Weights of a small mixture-of-experts language model, trained from scratch on English Wikipedia: 80 experts in each of 12 layers.
Below are experts of layer 8 (counted from 0) of a mixture-of-experts language model. Rows are named router (the router's row for the expert), gate (a neuron's input weights, with its number), up (a neuron's input weights, with its number) and show model dimensions 0-255. Each number is 500 + 50 x the weight over its row's rms, rounded and kept within 0 to 999. Numbers have three digits each.
Before each expert's rows: a language model's description of what the expert responds to. This comes from a sample of Wikipedia text that the model never trained on.

# expert 28
Adverbs, negation and contrast words after a verb like was or is, such as not, then, once, however, than, also.
router:610455587535542398430389590463492540467589489466463532504578468466572498417572572453474463473471516452549494526462529504414525584473519527520554451447531519526465526475502388447360435539550541426443331572490500475445566502543477486483497480581506541447529455421479479485563609529440478532475563583506526422569533479491457509549510470515456563573506427550464485569477485462502561503527461508422526459454488442538462564470556450512472455508466532464537461541486533539486536503491487537580516455520453474529556508511477489509487513600489482513499472545531471441577607468443566559555483545514415479548499599593480406443467545489568541447485607472463488529463497523492522418541559483523506505507431373536527466418494517463512426499475486539615510525514415544432596431462465
gate0:498501558488468457532608443486522559461508534499494352430483512476408496413410512479570523502528578505571508492479592539500508563451451421525486506524504516457459582499554497549408584416503478549486442508489490487551451517485548488432534491541498517415439504517484478509468550540550473611433414506483451573483488537603523401456427445451382608607446411518435428510478546513533500531506600515498509499438571403566453521493569443547458551532544421489490499478522499536530599516494456424425511389459455493579577487472566490463522509496403445508524482556464445478400519486405485560417585545543468551418587528546457474450434504594480491503529487486509489462497536450472422459500531507563460540528477460488492505500526515537607495474515552561551389490497545570500476455532568
up0:545512528526535449502547509504457471561409502423506508556518560606555588477529425528482428475410486511535481531477411502469465578490506378567556604485561456594497508589532534548495472397497433467453478585536559520523445415536491526588507458580644475486572430516560455418487485503517516532539560459375459499545468521504579522536520524513537527501531512497597432516477482451516525606567504554468502483517509455545384477496533360512491417493501552536468459470502488507509549513505493478479458488440590479557551552509416695402550563537439498547500479553420553499460478493473498516485431493496458539436513484436453516550459538474461514472451525554571459584471494461447416543429511492575488517425561522474479530596494453576541586497498553513512512439476456518456520500433513

# expert 40
Partitive of, number words and inclusion words in part-of-a-group phrases, such as "one of the largest", "all three of", "including", "among".
router:594501571494518435417442513484524492471578470476455492553418446394579476393540549466434512516543453502492473579464520567423475503541572455503463479428607491436479500523488476431414564478463568396465434535464518474553541485426507499495482458467536486555492411422469531519515599510433429530487521486482467511538506563456439522536416380497462446557394405574491507536481538424536550567531516473455500464448503484516468506509521467403475533505459503488465465631522507471494526477520427484557498522513385415479579530515475528500520501517541541548524369566387547491422512460551472565489452426556493463489494527588455464534499462512526604476477516577413455537411508598461547373518497395533569476509543539549525580501490487476413515506518485473513389530524451475508483511467410
gate1:551426533480438527520490467586555568552530543509453488513522449515459486509522563518480477540460502507546456554528499501469443487412520499527580473538467455495475475532418509566493506547527615556501571474469483631456430377480468538518465466445572562455570494519513529540492575485451468582439504447531525534532472483464583442536361611538535458575470413490456522517432556450467451526553512517501494457510515538480595444622389567604547452505540524404493488458502499525563450473460474561542525541474459557508486520403476457486410497517470618541455359561534555530395408497591465478540470527544568471565474630527473493518458492566475516508536563491468488496442482514515464461473545466450510562516543576416500468420578520543399429421513525434486485545452520469492517596501522
up1:507529541483370557509425542503491469429553432509450561514445460592481505414428516507502518513476480447497441431590559534499513513527518549541455396376558406502496572448575543528529467555498524481440497565460538431424524548487500485537522424490490470523502527431480482395563521513561473478514526519579508447476340526508484513565525522544507443442530543514438485471441509516490386407487391581488557495515489552445469517489595446403432437510449489615465458431532496550484434535532449494465458419501521487561522427436527481479554525517523373523475613528607506513634510492526610421605475513414603447499469457481587502504417560531580469520489578492474531445551513420505517541501498540480471526443493490503466467497533513525485438529489473478443521509421501528493447453472526

# expert 13
Direction and area words like southern, northern, western, rural, urban, plus the, United, North, in place, census and demographics text.
router:516522595488489423512528579593575522492581454482525572479525434523525482479589588482530529515619539522537461542496623445434504578472473412558450520489537481549516446562395379445489444559481540449486378511488472442562490495546504441456538476447528531481522419424531428493493577492506533506494469517515448481526467513561447553519458466533496464605453428419466430493428490450516442553430515412516545495437518473521473433478543534488532513550472538455500461593453540506525478428504531545510416534525491483524619556629578477433492539511552537515454493575501556419470457483530534520472499463469440449480556586558489464523481474526513485441423573538424417552461502526490609441512494456633497345568543461574559527512498506456398475489496501502508472508497472479429471487510405
gate0:561519612491440487514508548530537424454507549500513468497426473527607545516568496493410487556471626608546509580447523478497463640583479467507600567432524486501541522528497536527498459493497508460496512564526589495513502457450478524486575547519529490512403555408503471485514445515522543504557523542483433573518544540545494626482434536522536483510577537363500520477469584492580601539472432423461472484472431478582573507535604531491517498456512552563577459499509412585488503641457525477510488494457514502471549527468457514527407429507530519443467532567536526448539538479462501458495586507504502511516532420503425609539485468512434530485527482525564416465480554503575487406449487584469493475555505409570570578515540501467518488414515391489429509583464516464503381528501457
up0:484452527523428490477473559485474493459376437593508494461459397527617491474586543514493546572456561495528467522524544513531469507540561502467491563529560394498552480513402518528571456455443496518425463581504496464495415400523527523515506547512487395473563560421598464570575462513485462482487507564581530527479535524514491541506412530571417517478545531446463590424462562598468619489522533536425577416439385546530560544455461526548527423543538513495522488515569481486502418570440486448502445456569520564377539547496507461467459473504485510519383497535493440517471493475522491482448488521446381407601452506510582453478520499415503531497460472436472478499477529521471506429512493505494486451478554520560525409531523520512511574471532636544495598461507418446422481488446430

# expert 63
Compass words and river or coast terms in location descriptions, plus the or of after them, as in west bank of the river.
router:551503451551508389507466555592538582409586482447591552483537402548553524464565571453603474460532523521489477532535582508473517606453530457544469493499612501561430476488520419410455473516481460506502451483464407465564566512596491507429509507568476495479487426512505412532512490443364498516465543548509420514462563559524418509411488390546422470491435404441509406429409481488518437479509532468452453461465489488520482530519505533503557547495539449472438453525489552519464451416444491512547477592504442470520620533490487579538436650583498540556507464550413585446518431449452491540448474544493515501465501586489509461549513404502538578498515499503426545525508496506566447447514504423568499501496509481491555484518428492471413501475580508495521430493496542507555570563453454
gate1:538577456474509639445403553489410460503573480453525554425533498540557536470563496532519482526491535559478434480535525472527539550583550534520475535434510488466498424550456485401466507478539587505532390569537468485555461484548396422543544489588561528452468561575495435467560549466487460459414623478533414452596616421514432535512473504517508504466432530576425522514439566586471571475497491408534551556396462525557420408512507544526521546413494514530430563501522510411494562490493514533497462436595489540551461488469498485552560426556473525463542475472464528494518542465479564427543558497477455549480395540521594531402493516522434539522499436563524539471578456484517588530454537556471487508459496547614563513492563538531500456459514522599417443517504465522471472521487438
up1:519502460602496549518405477423362418519485548464553580508477482517512501516510491511484464465491584527534559427449533385467524562573458512492581503427511464411465498596422497506538567447489431516540497482379419511458422558533477490556546478455504555484438647499549389396567531514462433564486541527492435464520502472462505500542457532509490499584446470477428453514443504510547539548444504468483533495440444449498457426569452504488541512414470485530462608441562553518509429534424480420459453540434466619543506580496484509507568505475460475491629575524466539474538568477505521421507546447506579522440515552523606500476528574602561539432505542521535546523466433504482609552426471471551495455445436552468491462527485562532509447426459517591487424491554511494532498502483466